config = dict(
    n_experts=64,
    normalize_top_k=True,
    vocab_size=2048,
    optimizer='soap_variant',
    beta2=0.98,
)
Below are experts of layer 5 (counted from 0) of a mixture-of-experts language model. Rows are named router (the router's row for the expert), up (a neuron's input weights, with its number), down (a neuron's output weights, with its number) and show model dimensions 0-127. Each number is 128 + 32 x the weight over its row's rms, rounded and kept within 0 to 255. Numbers have three digits each.
Before each expert's rows: a language model's description of what the expert responds to; "mostly gets" lists some tokens that are sent to it at least half of the time. This comes from a sample of Wikipedia text that the model never trained on.

# expert 23
What it handles: Single consonant letters that begin a word, mostly capitals starting surnames or place names in lists and tables, e.g. G-onzales, K-hanate, f-ans.
mostly gets: " d", " K", " g", " f", " b", " G"
router:151136126115168143103107161030101149127161157137129135120135138127167115145134100145134131094155107135098119119097129102059172069141230122116116104051124222144169170137038140087124145147181125129129142113089111150175092159131129138167115151103142103122128143119161114182205073168082109159145110052156094133137082143150120121120102135100113120125157177108131151177124139147122150122106
up0:168137079150119124110091165120118124097140101164104153123117125131119095148114169119099064102123093121102062174128084143104201131171121112109132195141170157211118132146180140157131179091179129141161175118148189165124120131151115218118115120082123130083106144144122123163152101140116037136140093114127200160070081129105070136135171183139091149168083135124127141080146119147119155142167
down0:149139123192122088130141110094104103156135146120089110188167130124165091084140124124080148085146160190107127134136174108104107141123126166142121103124116203092111109066102138119122132113129125093142132110122134151162100155096202128096109085173094175169078113144137106160177141185156109104146145166144098125127119156162077131098176139169125065162112107097086173133164125089124122123145

# expert 19
What it handles: Single capital letters and periods inside acronyms, codes and abbreviations, often in parentheses or tables, such as SPRI, NJ, Vict.
mostly gets: "&", "BC", "P", "#", "B", "R"
router:127148135159154134097061087034120144156124160148153140113167119057104116134116134137148135116111103145102115142129136095125151142154081165153122110091109125156181124097115138153146081172146128086134179104068134088167119110127073138165133128094103092137166090082113146138134106107119162161142122086122099113184093127139104154120102137095130091103150146122143146159118117134112062186137
up0:139132109151157131156067136147150155122082082182141129120183161114159174131112196102177181158170183134106123133142088129076139133157154159168127155145109152161082111159135113087154096123102154083139114150081177107116065095176100091178140147164086073103121108159142158096088081111074153136136146141191159085086171163126167120119180121118115091094186175138110176135147128149089151086085
down0:076110087119147072104143178111128117129134050094145113099127149105164066107104149095137150143195087139168074181117154111168114130115048146176115149115113081168147078138144126100123170139099083104064097132130139186123171122143155147109153137146101152163113127155174149142137135152063130092108161116159160124158107114104126082053054141104087171092155103073119121132161098171082120091095

# expert 27
What it handles: Word-initial pieces ending in e, especially se, Se, Be, Te, pre, as in se(wage), se(ctor), Te(leoptik), se(mi-final).
mostly gets: " Se", " se", " Be", " Te", " Pe", " Ke"
router:114145136129136107129125183080152134118134098210128080084196113107140133115017131146153080103087116150078163133118119134116137177106130146045131113117086135117176066149121146141135101122135079150206145159113159055147131193133132075112109123098052141158148107097140156148105113159051148150146114101145094163156143111148120164113077125112161108123096171114131164157169142162112102120130
up0:119095124127173136085140090146129144128139092063147112060144103046135149102039162090174047159109144156109154132164148165105117088144145127126158134127106144103108141098138155193158156163145118136093188129166095128132153165120118087119141106141090138082152080112113111127067106141057099191105084106070153185131064111128141140121108161106127106168111103147144119104119124154167107154130
down0:143169088132119195112165108085194119106126117117095103048107127106168177096134135090160123126147118093098076129126130136138100123157167087099125095123110176097146149141100135143179128161116094083175144114122099091171104177156117158115117083112129171105126129091129127114087108121175223149114124178134177167070054139132065146123137112107100128141124090148160160164176158150128117134116

# expert 3
What it handles: First pieces of English verbs split into word parts, often after re-, con-, ex-, such as ad(dress), ex(ported), of(fered), fa(ilure).
mostly gets: " describe", " provide", " close", " ex", " allow", " remain"
router:170126121098151112145091144125158163142140159142125100128170106088150107134144082154040182103108130081126144056125114150066147048153129128079127161114102118128152188179136177164121158136154100103113137123132109066150119150142148131157118168107145098050146170094138152131127129172114094156154076145130144122150087109127119105132107047130158070113083196119161173161130082148108107109141
up0:167093110140111149102115151087095157176111127121083103137167117129097149079153119145132130122107076060163145169125103119137119151106150133092077151208094133073157103104103109135110180099134176162138124118126167055095149139132167154073145071089093142162081150113153176155003138107170094189171119129150114091169076136173159101076120131189092126139095204126166157134150088115088110104079
down0:145161090076101138125197130138163138182129131124094165180080102132101082120148147183142162086110109159128113058105140134115132114072137066107076134134154188111051135042195148091141119111120128091073126158107137140206065140090164148106140093113130123096128144178084128137130134107134160161196113121118064136134114146150165132128125107103148116164134137113112168144136104136108091150128

# expert 13
What it handles: Short letter pieces inside words, usually after the first consonant, such as ar in charges and Early, li in Bolivia, and dis.
mostly gets: " dis", " Bar", " Li", " War", " Char", " war"
router:183129180156117113108121161149192197186103071192114120095164136126193074159145168145107091054167109088117136117105133113107087095149199178076123141128126155126177125154066127131111135179158113126136180075142092124153168130180086113182125184099128131116132159135141152129147141105142141149167102126076125158144071112100080154087113081116108171136076123079172141138158135132118092135118
up0:138148147110082160122085162169182158097091202162131140139175154076122124134126126143100178133089144103180152125195133138078134134064115128163123065150087101083091122119130126121161090141088134064148189128152086074114169117102132174110104172147160154098132153082161142164120097148159177130101163103155145097144059143178097181070114104108077100093209150092172150108181130075107112118114
down0:153137115095121098122141153111140123089104199113128119179157132149167082128162145125106151155103134116176203122170160073107156114155159134114108132143083095129125137050125140134112146110102148106131128105165059064110113109101136128080082146120096120122103090099110148105167099117089123000113120099082112093099103186202107148130124122079156178069141135184140177106106135126112116130149

# expert 60
What it handles: Closing pieces of ordinary words, mostly e, plus ee, ate, ity, ance, ness, such as coffee, canoe, rescue, diffuse, graduate.
mostly gets: "e", "ie", "ι", "ge", "ee", "light"
router:132146134146182208120110139115074159156068151179060083120178124135106150136089143157160049043127132101058147123145133133110094152145111131079139142091096138126163114135109114106240142104125094161092143087126137076186107186123122058100080145125098127106134150118124170146115142131130116148130082104124098097121099122152143127085123139126160134107143140087127164105173128165120152074134
up0:153100174164158128111128112118130133144087143197138068138089151134137093076118067133157080129054145134155144160142063160101094144170162091082144098135137122120137144131046116139098107095129113111120141094098217138211130127128149159171115076187181122138144087065160089164092054089079137138086137098137142131121111138123105136166120105064205137142150134131168096149151152077091172113143
down0:135134127181129166099126101130141039114152177127154151111161147128136140096121121133163131111109130148130077118155093106104098163090153109173189134104118132158105130130202155142126128110099119149113156140201128183103147098125149124124128123160122156117107134134134139139122080104126128150146204015116154144088112141132127072163141104132156123128166095160065073118121102167158127141150

# expert 57
What it handles: Inner vowel or stem pieces just before suffixes like -ation, -ated, -al, such as punct(u)ated, act(u)ally, phys(ic)ian, prox(im)ity.
mostly gets: "equ", "u", " continu", "tri", "udi", "и"
router:175195133072157168082120147148164175176074155113062178096139148129133122140096096137129124146164141159109150113117144112092101156120133095101127206077113137124135122192091103101153073072118085112128149134111156097164104167140110171113096137110125127194148110123131102161128116154157162182134088128097150142078109162125123134067152095117094134102110083105175152125153119144137127161103
up0:107133092134144118098111145163144112093122115126088118112161149160102158129145119127124134071120188127133156158059111127183143146165158139051202136090131142056091175137115082102155120111111073057113140168140157094127162111099122068138169114126089184120184132073166134052100142181126116163132101128083124124085114106143118111168088090166119118118079157175168163124119115135162153125091
down0:086099108116155169110094156161125119102142163115139093166099138147147212086065135142130150099191150142124145101107092108109177084137102116104160119123127157103202066179121114142084138117140108150122144098095103114119140136177172135179167092141103178130168147141082175125115134140094105102158120162146141150152229092125129125193093166160169126173175157144138114151074119136158135062045

# expert 40
What it handles: Single capital letters opening proper names after line breaks, dashes or colons, notably genus initials like A. in species boxes.
mostly gets: " A", " Z", " Y", " N", " X", " V"
router:140143122100155134064121141106136157131150167106126213110142193067088101190168120172135135100104113162112125101100122084111127109130130124119113114108122129148127150124123191128139113107196104136113151112126052125174123140155111110236134167118091078126132121109148142166140116111119110142132108120065125132093137144132105148129159156058143092115150116137108151188100069142131117156134
up0:132092116084183093127113112190190142119183065130129161119094111144186090122073139123131166058168107205159142111074117146103112159174103154177145136170149072098123091163099111131133125087140109136159110153135064162092141129135133182100131129139155098064169109128119165193131131118156159103147127134116140133132128131142130151159041115153154082116134129104157098115118093116139095132139
down0:159158060166157111142099191078100103124115137111111104134123071141066141211055133087098163216145127106128098145133158106122122122127114154154137077119101091124151092112127125083128124123118063182104110120145157104163196102182171145129115131142110139165110121143166120080105110085089153087171083157087104100114121151104100155193193161114136178192146136165117148141145153127107084154067

# expert 50
What it handles: Hyphens joining compound words (street-sweeping), en dashes in ranges, opening parentheses, and word-start pieces con, pro, be, pa.
mostly gets: " con", " pro", " pa", "/", " Pro", " be"
router:140140193141135070143142139111122158152106104161126118078134129091121085134069133166154121149154106141073171084054119114085119128139142132134149091097117130139176196137135098158162153148121093140131122091141096132139085191079164117123107128123128112092165162094162152164121168102096136153174116131082073167122100168149157150082111127135093148089148156166119184111174092115113079150132
up0:159083119115125176130127154103152065189123129116071153065127126092157110118135136122141166128109132091104093125139078171120108125158159090041120131165093112115161115177154145143141160140080163122053127087141139139147134139137146123099116117149163126188110092159101173154133126135097151117153162169233154109149156156146109146095153155104092181100112108107173167149119110153105116132138
down0:123173092169089083089147187076091081100130185145134120075144132141116128097139136165174157138143101082130078112139104180113131126198161113094122141118118107119159107058182082198109129130190128111167129122130152079106104115120139178158141096180134142114150115160157087161140092119138110127147060119140092151117147093091141146126167081128088094107119118112105154099180172151112092077128

# expert 63
What it handles: Syllable pieces like an, z, in, en inside personal and place names, often foreign, such as Su(z)hou, Tul(an)e, D(an)ish, Duš(an).
mostly gets: " Gold", "z", "iz", "ung", "ン", "ud"
router:221116164105146131135114155128148113136134093149090150049138170135118067161117120134161154042123102160148141139131086099140125165157122114095123139120104155125131133203112190117115125146106096087095161139102087081149125102100153184180073174051117103064180180094141142133152127179129123140118096099108158116162120190174129085140107126134138132147157135113088147142142124131096150171206
up0:109093147142138095144127122143182159100140165072133088122217096105189073142152143105115159141129165085087186126171159150147204157124075144071097103099187167180176116092126170095158128094107125081083181168109138141171074081091133185094080087083165106126097223136155124171128175112093129127175082105170130133104161102174162155139124129194152127173170094138065122099134111093086130140154
down0:126078111157122126158103171087147194148137099153098101151057086149128100142117171147121099093150143124100113149090156140144111088138123142082116116101118163147117130150131098133087147107073152133107107170121129131197121125100132088103126128140110094146125157148191135141158131131097089100119119108198113137081176130067194158089092136163151119084128082104092123115083086167129113173140

# expert 42
What it handles: Single consonants like n, t, g, l and pieces like el inside words and foreign names, such as Arnhem, Ternate, pronunciation, Celtic.
mostly gets: "n", " Bri", "rm", "g"
router:132152140105134136087087151122118136112132157147114177090110158158148116114140103144162111109178093161107122134089185116137134079132155135076069132113109179135155179062130128194115160066126123164154164094135109103143096122133139149151102098124083094138127161112148096122126072129099137176144082137066073136071081112174121100136078099120199110095100109073169169120149075144068136131129
up0:036109146149143188164052128121172142099173073119124155077188145114179133117112110096136093122132088131139113129104161136174138145178144143110128121168126091091086142062113085150095200157127146150175136107076130179091122138145115129097074093128132129123139143111149118113189182142117200131210090081115163135143119160083152121111054165139166109172107122172194172098112139124173122148105
down0:132163085103122099133144105146134147133107116109073116095147083098147236132137158075116088143197120148143165080146143196146107173137125146102131133134104196115139099122137086124100158164118149160142107136055124100166113107037152137116128158133125116124119119109173201092095154147119125113070103180148126145150071102105115076147116111111180123147137128076190082108120079089155066162106

# expert 0
What it handles: Single letters like c, s and pieces like ac, ec, ș inside foreign names, mostly Slavic and Romanian, such as Grbac, Vojislav, Yugoslavia.
mostly gets: "c", "ac", "ș", "ec", "ş", "ă"
router:138140150181153140094099163111134140085149152158124113090169151137139133122102145128081087149103104150098175117116108102079120096145115150149058150076081225149152119148110120129133148178166116070218149078106151105164122211123123155085075141050127120129161124116157131205144083154113102173137101128137149162159164172153114165109122096128117099110112085138139149123167131111131110110129
up0:137148096123133127151178117162114170118111169176168129089147140052091138150136206076104122118137095112145152137111139101154113068149188163134123150116151162137161130134133113130101131133123179174126145153051163172177047151080102180152095139174146149154119132098156135159175129127144132157132101100179141119129111136093132204130100109108086093137114107107139096058116111166125114096143
down0:118169094072145096133105133127114151102177183089141094118157121122112150085215155094119139101133121095123193131101165146144104123098132111175148147120062168130139105140066106186126117134087141144147132126130092150186170128063154130073101147153169136151119071125109216138195109156151116043143156124130117182084145152133176109159153153120151152114154146112121169150160077086119186151115

# expert 36
What it handles: Plural endings on nouns, mostly s but also es, ies, ers, ations, as in banknotes, definitions, eulogies, stairs.
mostly gets: "ities", " services", "ations", "s", "ies", "ers"
router:107143131090169123132151208055123156139080101114152096065188167103150105121104168143099144129184119097094147134145112134119095093153101160111109083112113132156144069173134112115132134157132050120132131125159093152139071173122123088121111173093106093110125164128162116129125093174102142131133100093168149164141137177157100149096083111163064096062127104100150103109144072111143132146093
up0:177153141161121105117149090153099107141211161117121107120123141119185125158148180155149121104141128073098164137111114109124068081111159078105157131094134165072130099148130121152113095078108131145168099121146105147086088128101113073151088104113159116158149132126171111147156142138143179118118117066150119071138084146135104174108111135137095160107109079098144133099120148081163121128091
down0:088075092167117157109160162137107153082112079159102096111161110136115120106165087080140109147136142110176100202160112181186081123097153135118167103182122122180113143143093111140131143122088187111160136117136149117157135127094176112072129103091099126105146165136054144142114098137082124172122155156138106132125172143161092181185105176148147112148124130106088153132153127129150177097167

# expert 29
What it handles: An opening parenthesis after a name in sports tables or biographies, e.g. Eddie Jones (30), plus word-start pieces like Har, Ro, Car, co.
mostly gets: " Ro", " Ho", " Car", " co", " (", " car"
router:093157137112128132097092145141109176149132121123098110150201168144162064097115160179148123033116117083144136084119153084106162121141080105102114105114110102159147135142130125135140173140138142137159146150128130059146097190113133157124125161069127114119177113084134124196136111103077059169161099104119102160247157136103133124061217114102134066103126078134198176176131137145148088115137
up0:162078100167093112154108081157156132108179120123083177172104135164180169111116191108140061157165108110098118079152117073131158181129207119118107138110121171079173088131202080147183106118106146128127136134158092162112095113084174065137157094117139127104129080093114130108129130127136100123139081106118147115121116098144098104076070125169133091122131140124190110100105115157165090091151
down0:115144159120133177098089169098131131150115081098127140198155156125112155163168156151097209099184134118153140178147068132140135181069133125155137099124130099171090126178091107109150143115080131116161117141133146127169147104156083115128152168106139188141107143154110094140187050052128137073094167168118127168137138162160182144121098111123141110173099126133159189130213184136130076080165

# expert 2
What it handles: Numeric tokens in table cells and stat lists, such as goals, votes, and records like 8–6–18 or digit pieces of .247.
mostly gets: "–3", "–2", " 0", "–0", "9", " 6"
router:123172134194148100120128116131185201142110138183123115114169170085174104110141110140080109093124107137112194153144113056117136132128098097135133092090082176120131145120123161114143136129237121117100110099111128119151128143154118159109124102107131064103141141111126160123102104218084117168157142044116129140169148112112039164109157097085114115116136153108153139114161139185121084123140
up0:086093171105103179129146204133108166101111107165133078162047117100160117162161139081157097169120057116120166081141141150109124143165138138089101113136125134095121117135098114136131172151080147142146136084102132153103122137191088122141102100101161066122091158151143207139134092144082147139076106134108120130140055155136060181135180146131129130123146109125119093097144106151092111103173
down0:149162057194104105159140144169104125128119113110093166124197123152131152056090160154143143102103129081162075087062088125142162099114132098116152144120147083168162085164089141112139125126160127130146168120136168154124083142110130134124107139137119137174167098092121110085152091125076126097176120139132079171156144101086179083141139135112144152184115168190129157136134141152132101062156

# expert 24
What it handles: Coordinators and separators in lists, such as and, or, semicolons, ampersands, plus count words like two, three, several, various.
mostly gets: " and", " or", ");", " many", " &", " several"
router:135157141113156137092093127145136118120072086182125167111140156119117074182097085146131087089138121159115183062108125063106145111148132132134130107056072112186216121179151201114177123100173105110126183123181097069130104109111088086164108149126122122140204126093142146153151083119103102158147103082135113110140156096130148140088149103112188177135154102130150156181153119162047153140145
up1:140146109121092106147139147084151082076150129076097138168124095141117082170172142119134128090136062122143143113111053109078067121167157074120118145109176157133157149107141046141146094116152097135116142155115119136114155119076134147155151131121107106146132161154151121095105166072136127144186076174130107161126151125113120150139170105140112115143096108080145168130118184164144110078178
down1:086099129080128109153104073188165145080143142190117115022121099141122129081126100134114172125159074162114127201099065118149149145105088158122126167137081070115175130083177137142141102131115185133144130130153185154157101139094059089098135145158138110114152189113172133132126097202106128117148128123081155081163084116133164135120064115133128104117117121169112072114129121117078112103099

# expert 37
What it handles: Prepositions like in, of, at, during introducing a year, place or event, often in history sentences, such as in 1999, In 2000.
mostly gets: " in", " In", " Ca", " during", "In", " Cha"
router:154138183141126129057104166098181180098174096107121104119174117087165128158100125125149126104130101186112110104066127103075095078159131170055125111121076149136132126154130164124169082118164118141094129116094075078123058134088178164085130152078142117122193175062116158162142147102077097128182101068126179213137166117135122135101164097089144135075044090107128128173174109137090113110156
up0:171154123174095180047093096145125157154164115135153089071121153131111131138120101098075117080135186146128107101100191112156122105104135124083141118132104145097135105159153118084153122171080136112148076110124015174182091115123161116101124143110066139147152190108121110122096127112141124123155161105132205173145090102188115223123125182073108154156112121128121133121126117141116143084165
down0:108082154081063110153077131077140090143179105130122164082144126177096113196132157124165123147158071179082134162133114149175129120164093128102108163137146118144103115113128152187149125136098098114080120083120118110085059109045123158140105147105106109176170137112183130119115123138145120165139140096154154146101082102139144136135110095091140121187167118180186142152156109111101133119039

# expert 35
What it handles: Consonant-plus-a pieces such as ra, la, ma, Ka, Ha, inside words and foreign names, e.g. airc-ra-ft, py-ra-mid, Madan Ka-ushik.
mostly gets: " Ra", " Ha", " Da", " Gra", "la", " Wa"
router:120151152155160215124094184055142191094120147155056139091134163123091120143049101116125103108182142094114112140108101116100132090129118134112138147055100108167147112119103152125100100167178117134096096183080101146129114137117123102150102130081093078131151173149104131194171122126144093144165104096063172140119104124104107175057071131120144113085052060095203145164140110148124095159159
up0:182182196167178167148123199115143159145098153059126161105130159092138160183103166156112161145126157073158083126097114126126151115134137173110152159138192121139125115149116203114126117138107193128207156160106103180183107088125109110137117108106139100107127132142183162083113107152145091122131080145130112140115123131157116063166095150136105104100112192172156095079169099193149104122155
down0:194138115134117085078078145143120101147091112164193142119124131085074149098139190145127125196105137137163145107184122123104114094137171087128159108137139143122172085125132162086178152161146139139174091142146165152083120124132116111079094117061152057120124147163167122105153123155151106126154150124124177121180156083140094150134114133124183143167136119067126059157139093096112111170176

# expert 39
What it handles: Ordinals and size or rank words in sports and dates, such as first, second, third, seven(th), final, large, one-year.
mostly gets: " second", " first", " third", " last", " large", " full"
router:164188126144156111104092130119162151174130085112100173111127162126202163155146079144158143132110159142117119044097116160120123096156133138099133126098094143148146212090100106134186143123139112096112176125097111134171138145177113121154093123108120121134174184099144153112167155132115127152129082138052100139096118125140095107084116098126130150157196190065119127146145057139116109112128
up0:152151143087124183135113126078168127073107098144100145108112159106115103087100132136170064135173152122106175087106164143115101137134120115117108157040134111163077163136176196156127112169167093206126189170061095122167123100126166143102046091116146112109144188096165135089114163106187091101103132164124165146205134101167121122157104132178083140083133122135131135148124076150162125118077
down0:149110131151107132086145148121141108192148151084137149180121166106113113163128106108124149133097128132134100113133115156109117119130144111118094135141145139124084080131063100142147144149144017136145151111113130091094120091117099194099100162138148137092086066122076076166169207088122085125197182109131081208094149167147015148097134125121153165117152142128136101083164125115082133121153

# expert 54
What it handles: Final pieces of surnames and place names, such as s, ton, son, ley, ville, plus whole York, London, Smith, as in Phillips, Fairbanks.
mostly gets: " York", " London", " Smith", " California", " Washington", "ville"
router:150165133135140133088130116144145122126138029176142174076152136089144077117121097146134110126117124142133138145091147129127199157179124168114116134137107134139136135123123146141158137159137110046117195138168148150141074124123086092129090155112153135107109176071095104181162139152071133160154133068107121149182118207199100105107101165049125083104071114131118167087125151146095080114130
up0:171179053067123166132113130134110134178164132117114096155148145125101083069117090165090139167136104080095119099078180134145138134148120137109092165185123109125082112097117119127112096152094116136173071136121143109134096152118103095114177166113124129165130108145104085137150175222077160168126141171146137111130140155068049134113107165144137143100146137140158142157114056116152135172095
down0:116058079119182128095076108170128102087166103093118192111109180114128160152142132152159122081073173138109153119143106107110157155100098103115185034067136130086125131107156132115125119144140141116121162119099067125124180154120133068139159098097143120115140051104104147084121181095106162117174092159196074076112102088101129141102131135100151144106137156144163081146166195149105190131087

# expert 45
What it handles: Mid-word pieces with or, er, ur, on in English words and names, such as camc(or)der, Ariz(on)a, go(ver)nor, s(ur)face.
mostly gets: " Cor", " Mor", " Nor", " Bur", "or", "ô"
router:136137179105112117116115154167160175130104082155138146082188139144127079116122117139115134090205074100136156121106174092084127137140064160144134172121102100162155146158128117168144142165165074147114126156139150129145067164129120159140102134118160119121134180084141115120179074103119093174163143110140155107205140099158165138088163118071137102085098210102174174135204072122101110145099
up0:130099151070057140091118097184119122125121119164112135124149079160069119147135149175154166119203136049133138112131138100074163134148194084113146149054147112073167113086169110157110094120127093085157124139078092113170114108101131169117107127121093082168180169132116206156143143087157103221129133118151130158198113151128141138165064151122126149115133167099170173166149154117131180126124
down0:147108135153161152120125180066079118071119126154148161160082171199160116168150117154145138104081102119169164118145088199152139071039101105101133089167148177136163158125180148107104128130124113116067096135121133111101183105093102149164163100105125158188159125129103086139129114128123107076046149126156083111089081146119108157127117140121117120117144182132154100173115184112117150158120

# expert 49
What it handles: Leading number pieces like 19 or 18 in years, small table numbers, and month names inside full dates, such as 19 in 1944.
mostly gets: " 19", " (19", " (18", " 18", " January", "–19"
router:151161136172152116119124145091153171180104126134111182123117148051150117128131103160121054098152170158136181111049108072090182156158152133109073170112094134174147141147111157102191114093139095090145125105115150116126104164210160081186110140092101084133156139091155222150124105137061119145131131077127114128119156150122092157115137110124112061108065103083114101127156101142116101102154
up1:151173083138088137159081126183210161149096159183157124116146183059138148160163129184120108111116127116099154137045080103120194112138131183135122117152157084168095059129107139120105078133078090115105131099113136145129117115133147156114101117121136096091142116136134123177162134074069095122154169108104148126129129142158160082123110079098084041147137151137088119183131175133127130107119
down1:106070118141123098124187097168163087099174095119087105173120167116132186131137087139168132122157117184152194127226159125122166127136172106134110139166116132132115077124085127109082118142180130109109073136107109091100153126133131143247090064130173156115097092105156142131164114124182111124183138097122093112117140115126222107114148132160120088134156100153169071146125129116134096070197

# expert 28
What it handles: Common male first names and pieces of foreign given names in lists and tables, such as John, William, Jo.
mostly gets: " John", " William", " David", " Robert", " Jo", " Peter"
router:134142157128170177098101142118146137136185172153066170117110111109105112124083108143102116149140093109096141114103161102129150106155125189103112134098146097142153098097127188115125111129131104091119140084073110116112085108118095155096111145051114092129183163146128157110180048106064108134134124114113124149157150123192058165091172095083209164140122200112150144119183108174080096108160
up0:124104113082108185135087160095179175095094113116106144139104090169133132118151080084116093179140074138137195111087134099107073101170124095109155165111162135200119134127135122143168070128167120145087198135148100098120107092140092168108140077081139083059127133112153165139139089133068124102088132103139096150137170174127157149119104091113142137107175091162148143127141141157132137133112
down0:109183143139126125161096136130111145100176124111113027097113138115140216090147159164096170180072184126090112156094099144118133118102197103154105116096098110092131153119126122153084096129068124141151142187107156090097128133114157131105188133094128157138097109121106104168149153210151159138161125195080139159109133108217184114152085119151125149159144171196121112163088122133113089107128

# expert 48
What it handles: Word-internal pieces ending in o, such as o, ko, cho, bo, in names like Kouno, Wautoma, Adobe and words like rebounds.
mostly gets: " so", " Ko", "jo", "cho", "ko", "vo"
router:149166149147140116123171165170151189163103141114104190093134145117120081143125120124168097083067107191099129140088107092070111141134082127092131130107111158130156105118155114089131140138151107115149173111151125101131099158187122136167090138080061093155122090137169167167143123174079140145127136044085113162194075154097135169040152157149131159098154164098239197151147091171113111139152
up0:152135163134118124112103100119117145138144075090065131128092106116116092154132136165139087147132155121124161126121131136051138153082136104106144136124093118140106105093113140035100122114114113159126134109139188111139092089122052078122114119164133101132114129168148104110146051099122142097137111126079174149101094132158166180147095134121118196068113160063133184105127181128101140150152
down0:148166125040116121079149115076136131133105173115107140146108141121137136124179179121165123163141146158123122132155150157073150129110125116166107093160161122136128123245119109088126085144112093139161127134159120119151110131117164108150091086180059119135086077158106100105116096160168094156114145129165136114164139128180116122137206068114095217135103180150170105106179100114131131144091

# expert 1
What it handles: Articles and possessive determiners opening a noun phrase, often after of, in or to, such as the, a, its, their, his.
mostly gets: " their", " its", " his", " this", " the", " some"
router:214103163130161135084101116144201128168126144162095172107139152065170119186082113198136074114170127148126144067118077158073156092175077114117122112106108172174118069151135093133179118118174104124109155154114143155129122112155125106151064116124090115091132160112124170143139137128144163128152109095110170190106078129133163192082167077132168073127156150137095099124182105166119130086155
up0:169131131164090090109110173168110094117130210166138122125078161142177141153110160150110086035122128106107094085094150184118116103105107203136070143149072148097152091162138078142185176155161150132154119094179115167136104145094095115089040103142118143158112111200089128155110065139089134127093185105103141097113179137141101125160112126120113071169134109134137120159177150157095155149119
down0:138150154108160151110110108188096160140177128148144200150194137121159082155084071080116102159107139120118127121107095102096122077131099104144166164161157120141135157179152151137133132112063141098130133163087086130099154093160107118154141189155142098087129102163124058153126131101075148166139103140127109135106048131101137174123162115177154124106168083127122162147149158136055134118085

# expert 11
What it handles: Action verbs and nouns like control, support, development, and mid-word suffix pieces such as -ment, -ing, -ation completing them.
mostly gets: " control", " support", " attack", " change", " use", " help"
router:118163153171134157118089138079126136159059096151111134119139130114132135155145103137119135126106148145063091104072066112096145047173116143103099131044102134125141067204087174181147099132139060099139126146130128112239107163168092122121087116126120084139122132115138123155175162138120161144204071149116113113150174165186097116116105110105156115102196142105125122137176118148123112144123
up0:134178114165104130103136137089131141082052165161175145172132106133156089144137127094202134190117109132125101122112172124085092089151160109026113160124109149114121135153166103159142145069118127117109091082150089126136156138145133150129122108094190175105133118173084150147151208140112116138128133155147179141183145100126088114153123146100134106100108141172104177125071138133138111106159
down0:111174103167088155141125113118166078182088140163052106137105129141128099111138124073125110148136089120102070115137093136118129117107184109171121164199145090101095159195088052143065108130086151080189107101152126081086139073179122221099175180157126151128095086129047137068107140153111175161112144140123137088189171098097126144073089124167169125178075119146076091108114130122185148106104

# expert 10
What it handles: Short opening pieces of a split word after an article or preposition, such as st, c, h, Ch, B.
mostly gets: " st", " c", " h", " w", " sp", " ch"
router:151153188161138107073111147095111160145183135115141104146150175134177130143104097151084122150125143141109112078058145080115156126155150176171126178109141148159182144086159126099153095079147094108131110151164114166114085128173094190155123182096092096099139160091120156155136147121083157186143053081154122158139091148116103150120085081091131131098156152124104150152145113133092129109093
up0:169181129069111112105110121105127155048193124146103071116158110186183169147077180128107134155088160093114117157178120118131166131210121146166213146119104159120114121150116177133140141080155092144132124118159116113058120118117110093153157096160100093139147210071099120175153071090197157102119146103141107093108142177155053124110130067112157121068161148072129094164114202112157130103083
down0:127080109147119110140142127136108086124116109112149155138121136131167088101088128177109083121177125180038145131104077111157157126162138087144150128122144100197208152123129141109101171107165157037148051171117139163148169102130145100118150141159082144129129111123120096135126131156108159111120120118125156138137139137141148125165124140155063155145109069111135085127085139088174144192087

# expert 20
What it handles: Word-internal fragments like p, w, m, om, com inside longer words, as in homage, appointed, communications, cinematographers.
mostly gets: " Com", "p", "w", "pp", " part", "om"
router:101133179158126128120082190123119130087141115134080193114171158126146118156153112150050112095156153137115140128116123088064124139149121163120105177078108128155156081103083126162133145137142061127193132100108123126147122149190153116191093127085117115086151150133106177172133011180145104155143102121157135112111069147144133117102120110155127141090184105100171167131105087145118108121203
up0:095121095107179103160121165149119078091109133119051133141140169124145109168182174154175090099131105142159139135154173075113070104147125088152134135158095149164109090100125084102186191138147109133111127117049112085151161144132169101180125148118146094139134139160156106129077081085150141117128151159138090158079107109104074153022186082120094132158170096117150083124135162122202164124176
down0:098127113141153074180145119164138156147125126171163128199088092145164094115150118155178094109129158106116129117131185121099081131160135037098195134120121155115111097126114149174143154097132128185110069076146168139111139101114091102131124118187184102100142079152184119148100088184090087131114089152136085194086095148118116185121121115039132189143171039142114118111127160131152129110155

# expert 53
What it handles: Commas closing a name or clause, and linking words like and, which, when, but, while, e.g. Mehta, asked; Heras, who.
mostly gets: " which", " when", " where", " but", "),", " while"
router:133150161193130180123138116070158132117129115164164176099124152101114123193081076187066040102108093116085168088073086072128138126175151144159129151097129152187148110176063142136182154133133124137126143165120061118106136095098104127133099157104145123145128132071103095175145104097060121137189103098084072150144089176171103158096158082136151098084103094132158125170175110182058159108154
up1:126153189121065161152125086117048180130130162191162155120083152152102145127132145113087133129117176162074146133072173071087120140110134060123037148137139188126161058146087185167083151153117122100127196150157091073122121102113151113139122116131163139141174172107170146067101139096066170135138127140150094169137133153119117099071065090146135133075115155077124116122142094125147142109181
down1:084128125158153151116123117095176122063053128117151113122151122104186116141140153105061140116067064074104146139176130132122073108154089135140166095110143057143074119128150116133133086090120110136133128132139086123145148089141158181104145148154099111040105166079069144113106167124148148047128063111146104078149117120073188113168149150150072142156109113119078113094175143147171141134099